{
  "num_hidden_layers": 13,
  "hidden_size": 256,
  "n_experts": 64,
  "experts_per_token": 8,
  "d_expert": 32,
  "d_shared_expert": 64,
  "hidden_act": "swiglu",
  "moe_layers": [0, 1, 2, 3, 4, 5, 6, 7, 8, 9, 10, 11, 12],
  "router_score": "softmax",
  "normalize_top_k": true,
  "routed_scale": 1.0,
  "balance_loss": 0.0161,
  "balance_bias": false,
  "router_cosine_scale": 14.0,
  "shared_expert_gate": true,
  "init_std_router": 0.0286,
  "lr_router": 0.000626,
  "vocab_size": 12407,
  "norm": "rmsnorm",
  "norm_eps": 1e-05,
  "tie_word_embeddings": false,
  "optimizer": "adamw",
  "learning_rate": 0.00103,
  "beta1": 0.95,
  "beta2": 0.99,
  "max_grad_norm": 1.0,
  "batch_tokens": 32768,
  "max_seq_len": 256,
  "train_tokens": 292800000,
  "max_steps": 8936,
  "dataset": "wikipedia_en"
}
Below are experts of layer 6 (counted from 0) of a mixture-of-experts language model. Rows are named router (the router's row for the expert), gate (a neuron's input weights, with its number), up (a neuron's input weights, with its number) and show model dimensions 0-255. Each number is 128 + 32 x the weight over its row's rms, rounded and kept within 0 to 255.
Before each expert's rows: a language model's description of what the expert responds to; "gets" lists some tokens that make up at least twice as much of what it gets as of all text. This comes from a sample of Wikipedia text that the model never trained on. Tokens count by the router's weight.

# expert 22
Description: Nationality or country words and their endings in opening sentences of biographies, e.g. Icelandic, Iraqi, Norwegian, plus commas, list hyphens and final year digits.
gets: ",", "-", "),", " a", "–", "ian"
router [150  90 141 112 100 118 116 156 140 103 128 104 166 140 113 107 125 130 115  79 179 152 147 149 151 158 140 113 145 115 105 132  86 115 115 163 110 121 109 128 123 110 124 141 171  95 137 166 163 123 155 127 119 126 172 154 157 176 191 191 115 111 137  97 112 126 183 130 112 101  83 123  99 113 174 104 106 169 166 118 149 121 140 122 123 194 148  69 141 164 106 115 120  85 102 204  40 133 161 114  90 122 179 132 107 110 144 169 121  93  97 100 121  48 130  82 148  85 118 153 161 120 180 125  90 152  97 130 130 145 104 160 132 140 179 199 121 163  83  69  62 164 147 124 103 195 129 103  72 165 134 127 134 116 225 182  92 165 102  65 116 133 125 132 125  95 147 134 169 150 141 119  83 182 172 131 145 109 137 114  92  85 125  86 107  79 151  60 155 131 128 154 117 185 101 130 138 179 156 174 149 154 128 110 117 117  89 174 168 108  98  98 117 146  74 168 122 116 103  93 124 133  50 105  89 129 119 185 152 101  65 119 115  85 159 139 108 118 103  73 224 137 118 134  83 128 122  92 198 118 125 171 136 119 124 115]
gate0 [151 139  96  97 170 143 135 152 128 121 135 153 107  73 168 116 162 137 123  88 145 139 159 162 121 135 192 113  86 111 128 118 105 133 199 128 128  74 130  87  92 118 122 158 160 147 141 167 166 120 118 150  23 128 171 138 110 117 117 137 116 178 146 129 178 189 104 112 181 100  82 118 115 114  96 160 196 138 141 109 161 151 124 108 123  72  65 158 100 150 104  69 190 110 143 130 168  82 155 159 160 166 161 108 155  92 167 118 156 111 123 114 109 108 106 107  89 113  94  83 144 143 137 129 206 143 108 148 147 140  95 151 143 183 103 139 158 132 149 120 163 115 149 129 118 139 153 153 136 102 116  99 196 105 138 137 111 135 172 141 130  83  69  67 107  86 147 116 138 173 157 124  95 128 145 119 123 174 177 167 104 127 166 113 136 131  44 143 172 137 162 107  87 118 164 167  75 130  92  42 131 116 171 105 112 105 122  99 105 152 132  86 105 125 128 142 129 147 149 137 152 118 144 148 118 163 192  95 109 139 144 116 149 141 128 140 135 255 133 153 107 127  83 151 139 174 123 175 116 135 200  82 194 175 163  68]
up0 [173 142  91 152 136 116 138 176 180 118 177 107  88 131  87  96 100 160  87  77 144 194 174 163 143 131 182 174 117 130 134 106 124 110 165 118 114  74 123 103 102 125 201 125 141 147 135 126 164  97 122 102  76 130 117 181 112 179 181 116 104 163 143 112  91 135 136 104 143  98  70 100  30 100  87 125 156 122 126 133  98 149 110 120 152 107  86  92 153 137  93  68 172 135 159 137 134  77 202 130 113 128 163 127  97  94 127  81 165 123  92 135 133 100 118  93 133 139  93  57 142 112 119 142 132 130 144 148 130 111 187 129 146 137 114 133 166 137  63 121 168 131 178 160  51 106 128 104 121 117 105 121 122 119 192  86 169 111  91 112 132  97 104 106 103 118 149  95 222 158 162  96 146 156  60 178 160 149 131 109 149 120 197  85  60 106 112 129  98 124 125 151 197 114 150 143 102 146 112  60 132 139 162 179 152 188  94 103  70  95  88 169 148 160 116 160 112  94  86 154 112 125 167 111  88 174 143 148 115  95 113 127  96 127 110 164  79 160 117 100 125  97 104 106  93 130 113 171 137 107 166 107 136 128 164  71]
gate1 [163 125 164 115 126  98 110 117  73 181 129 148 149 137  96 110 190 134 115 166 138  86 119  63 169 123 106 130 140 147 144 125  58 102 113 181 137 132 121  93 141 136 111 117 222 114 111 100  77 185 146 108 103 171 142 218 114 140 170 138 177  74  87 113 108 130 169 134 150 129 110 129 166 180 130 144 109 151  97  88 113  68 146  51 175 108 160 148  86 168 134  88 124 132  98 194  89  81 118  79 126 118 197  75 104 143 119 146 108 119 116  90 141  95 139  92  93 110  96 109 105 120 121 187  75 157 105 151 102 130 100 139  91 116 128 158 162 124  86  76 111 119 105 118 107 100  82 118 122 142 143 121 149 112 179 166 142  82 112  82 175  86 157 182 124 106 138 128  91 183 117 141  89 146 149 171 115  93  78 126 116 147 123 113 139 129 180 125 151 141  93 136 148 102  56 100 150 111 112 102 130 180 129 139 158  79 128 106  83 196  96 154 152 145  92 163 138 128 111  80 178 158 126 137 130 148  71 151 184 109  89 128 113 140 157 128 109  85 147  91 124 138 137 127  94 107 115  77 184 149  35 140 101 154 107 192]
up1 [129 110 117 175 122 163 123 179 114 153 111 128  95 136 131 120 129  87  52  65 159 119 127 166 153 168 127 134 167 163 152 174 127 120 124 150  87 135 205 139 101 143 166 168  86 135 131 162  90 128  95 139 145 135 162 110 123 118 126 127 131 129 113 196 203 134 122 156 128 146  95 121 106  91 169  84  92 131 123 127 150  80 103 194  62 109 153 139  87 105 123  85 122 120 168 121 154 138 134 134 101 122  76 137 107 125 198 153 128  91 147 108 140 143 127 128 162 134  96 106 193 146  77 105 115  85  77  91 142  98  91 134  80 133 117 140 157 131 147 144 131 117 125  94 145 117 164 118 139 199 114 170 145 102  66 219 178  92 157 175 118 176  92 134 168 185 149 147  87 147 159  65 136 171 149 136 146 128  47 132 181 123  90 118 108 109 150  90 140 114 139 142  87 124 122 117 123  83 109 158 108 121  89 147 148 155 168 127 238  61 123  86 136  87 113  90  92 181 110 173 100  92 105 133 178 165 176  95 165  77  86 138 175  92 152 133 162 129 143 119 141 122 143 104  74 146 193 148 126 168 137 179 119 137 144 111]
gate2 [101 129 130 140 142  91 171 205 120 126 149 176  95  87  44  97 136 130 170 127 121 154 143  55  93 151 139  94 180  48 115 139 103 150 134 117 122 151 150 121 125  73 111 154 207 164 160 148 159 156 115 154 151  98 116 189 144 103 195 167 157  80 132 109 138 122  71  76 151 209  69 100 142 129 102 132 146 160 112  78 125  91 100 133 128  95 116 160 127 120 137  92 137 135 133 103 130 166 145 131  74 114 120 115 164  40 136 121 143 156 105 116 136 108 108 128 108 160 116 153 136 151  90 174  75 116 116  76 142 140 118 157 113  93 105 138 183 147  85 148 178  86 137 158 191 119 101 159 148 188 130 117 139 173 119 134  86 102 141  85 161 119 114 149  95 170 140 129 135 125 151 125 156 107 119 122  87 125 110 139 163 109 187 131  72 134  87 201 139 172 124 101 142 182  98 117  90 115  97 143 157 151 102 120 163  90  61 121  82 127 122 131 103 140  67 161 111 158 113 154 163  89 127 118  97 138 114 138  78  71 111 157 120 151  89 152 139 126 145 151  88 135 110  84 186  74 164 152 161 108  97  78  95 125 189 205]
up2 [147 175 113 123  99 131  66 104 176  76 141 166 124 125 181  94 132  79 137 134 135 102 105 118 170 102  72 159  87  84 119 122 137 115 156 106  94 105 116 166 177 110 148 150 108 143 112 113 148 141 133  99 133 139 123 113 106 115 137 164 146 133 138 123  96 152  81 106  86 172 172 169 104 118  98 106 123 122 123 153 124 182  82  15  88 126 150 190 110 118  89 129 172 113  74 145 120  75 115  53 114 148 199 107 106 178 120  79 128 125 135 126 128 148 163  97 117 131 167 120  74 137  31 125 150 157 139 176 172 155 105 154 112 169 128 122 112 155 100  93  65 154 140 165 180 157  78 129 140 106  61 104 137  58 124 132 141 128 172 173 131 152 203 113 120  89 128 126 129  74 148  76 130 144 128 116 103  95 186 103 176 155 107 139 108 116 131 108  68 147 121 156  65 144 137 165  71 112 160 113  54 142 111 128 121 138 146 112 148 112 150 126 139 137 113 129 143  76 189 165  54 121 100 113 124 142 163 139 138 100 132 104 165 139 165 117 117 120  85 101 167 107 175 113 141 106 143 103  61  69 129 206 168 122 110 105]
gate3 [178  85 131 116  93  69 139  91 185  98 130 141  59  87 143  77 130 112 108 110 177 100 143 127 146 164 175  90 124 129 153 181 174  99  85 167 129 184 135 187 154 166 113 105  99  79  59 137 162 115 149 159 143 173  91 169  97 128  97 142  43 165 157 171  93 141 130 132 137  50 150 143  79  87 181  97 126 140 171 129 131  78 116  74 197 108 174 116 126 146 167  89 149 150 160 129 132 114  97 156 121 123  97 115 127 125 116 159  93 173 108 122 155 143  71  85 117 153 155 154 107 118  96 153 172 114 149  87 140 208  79 132 141 150 114 150 134 106 140 125 110  82 110 118  76 157 128 152 125 132 140 153 105  86 142 115  83 186 113 107 112 138  90  87  90 161  80 139 126 157 138 102 116 108 110 141 103 193 100 165 119  91 154  96  46  95  51 100 152 112 109 135 114 120 133 102 128 164 108 177 133 149 106 104 143 124  92 114 126 162 118  66 176 151 168 176 114 126 127 110 139  96 163 168 134 105 171 129 170 124 109  67 156 147 127 127 141 132 183 158 102 152 131 159 134 107  89  81 115 114  39 150 121 147  97 157]
up3 [133 164 120 137 118 102 111 126 152  80  99 183 129  83 159 127 132 160 148 145 152 118 141 122 163 125 119 156  95 126 137  95 189 109 123 153 125 153 169 197 137  96 142 110  92 126  73 164 157  65 178 128 155 145  79 158 141  80  95  80  86 192 129 160 132 166 163 163 131 110 140 149 119  74 142 144 126  94 112 140  66 131 120 132 183 141 155 149 147 113 130 159 121 143 133  68 170 178 120 136 113 136 113 182 133 158 104 141 154 124 105 115 131 208 118 125 151 171 136 196 175 145 134 204 137 128 108 102 121  67 175  72 139 150 115 123 120  68 143 193 125 113  99 118 103 113 227 190 139 112 117 123  88  83 157 148  71 163 134 133 101 142 176 159 178 137 105  83 127 133  91 100 110 103 120 191 120 102 118 129  94 137 130  43  98 109  81 123 166 156  96 177 117  80 161 106 140 148 130 140 160 133 101 165 157 120 144 109  97 150 145  37 140 153 140  97  88  88 118  89  88 166 151 117 128 124  91 136 147  94  87 161 127 116 133 180 113 140 173 142 166 153  95 176  60  65 106 143 102 103 130 174 122  68 124  92]
gate4 [118  91 119 111 163 185  75 200 164 138 136 150  89 180 109  91 104  91  93  81 111 144 137 126 165 131 159  79 107 140 124 240 181 122 186  78 148 106 135 136 180 141 123 141  85 116  81 136 140  85  74 195 209  98 139 178 123 126  89 124 126 124 120 126 128 145  78 148 104 129 167 136 150 124 109 130 125 135 155 152 128 128 162 149 120 138 160 115 121  99 141 122 113  96 161 131 144 160 100 130 107 110  64  83 155 188 151 102 150 185 163  71 139 132 112 186 173 208 118 102 138 143 130 168 158 103  71 115  90 166 156 150 151 179 158 124  85 150 149 136  79 132 107  91 132 160 160 154 102 174 161 102 110 140 147 118 104 128  99 124 135 137 103 100 159 133 110  89 142 126 100  76 151 121 171 126  76 145 140 137  85 116 232 136 108  96 119 159  78 124  69  98  50 103 154 130 148 108 118 165 140 155 109  80 109 112 112  72 134 157 151 105 175 121 137 128  36 117 127 130 117 139 144 216 174  93 151 155 127 109 152 109 135 111 167 157 101 119 163 163  90 193 112 134 141 131 155  99 124 149 142 109 123  98 115 105]
up4 [111  96  68 144 109 134  95 152 121 128 198 206 109 137 140  76 101 105  83 144 169 105 163 112 197  89 115 119 140  86 136 141 156 106 116 134 116 142 138 161  95 128 127 135  86 112 153 159 111 105  67 137 126 118 125 138 106 183 172 120 103 120 142 139 115  95 137 140 143 110 149 112  86 164 121 156 132 122  39 130 127 164  80 152 110 106 148 110 141 129 137 125 148  56 170 166 137 162 140  95 133 151 108 104 148 143 126  88 156 215 119 107 125 130 105 171 207 126  86  75  92  69  95  96 101 143 131 106 137 121 120 143 187 188 141  72 120 115 127 106 138 134 111  99 108 156  95 109 126 144 142 159  92  92 176  87 100 113 138 158 129 164 167 114 157 141  80 128  92 159 215 140 123 156 105  52 119  92 120 145 133 102 158 132 123 154 166 149  80 168 147 120  88 129 170 102 100 143 133 148 135 112  97 129 112  19  93 106 134 164 199 101 160 122 142 154  70  70 155 204 107 134 139 159  92 128 168 179 118  99 169  74 173 133 149 128 103 124  64 150  94  94 107 122 124  77 100 129 145 162 127 169 204  86 133 112]
gate5 [162 129  80 157 102 120  93  86 142  95 120 176 118 141  34 134  88 120 123 133 132  79 142 177 114 104 126 186  87  44 129 152 132 106 124 105 109 117 142 136 159 121 146 127 137 154 151 161 143 162  77 139 109 114 150 145  96 126 122 110 159 125 136 131 126 120 154 127  99 131 148  84 121 143 109 183 130 158 114  66 112  95 146 137 157 168 162 171 139 149 126 109 168 138 130 137 114  77 163 154 131 118 170 163 133 151 141  99 102  79 155 209 138  84 131 148  89 126  90  61 196 183  53  75 158 100 190  90 196 166 120 148 182  86  71 129 134  93 144  98 137 130 160 153 115 167 102 167 118 183 115 129 148 142  84 114 156 140 162 120 126 117 156 107 136 156 105 149 188 124 107 139 157  89 117  76 125  82 123 133 169 101 124 186  77 131 126 154  89  93 137 178 160 175 132 182 138 174 104 107 104  92 120 144 179 156 119 104  85 109 131 133  90 118  94 129 137 129  57 155  85 156 154 121 138 111  84 139 119 134 134 185 233 108  84 118 156 116  79 140 142 160 166 125 150  93 127 117 178 101 134 114 156 210  81 179]
up5 [126 166 104 113  92 146  89  81 139  94 112 149 138 140  95 134 170 169 121 142 144 110 162 121 106 107 133 151 145  36 145 159 101 124 168 120  77 173 196 138 170  69 124 135 145 183 154 176 123 212 107 119 190 136 135  71 123 132 140 146  80 140 119 146 108  98 114  94 135 103 165 137 160 114 136 151 123  80 177 142 106 127 113 107 101 168 145 134 136 117 101 125 106 126 106 171 119 128  89 150 115 112  88 226 198 170 175 112 117 110 166 150 159 146  83 167 156 122 110 157 154  89 131 101 137 145 173  54 159  80 125 199 123 168 129 134 115 112 136 150 142  82  84 112 162  93 138  85 134 137  86  87 109  88  86 136 169 137 185 106 167 141  88 173 133  77  84 150 139  77  70 178  62 168 159 147 122 104  83  99 217 144 116 107 117  96 112 164  92 152 106 140 166 131 135 156 113 125 145 127 102 142 131 102 140 138 125 177 141  99  77 160  42 112 118 105 124 133 149 111 115 138 155 106 115 149 111 149 122 183 132 163 128 164 145 125  76 110 124 112 155 126 122 183 151 148 142  65 107 113 122 117 166 230 134 140]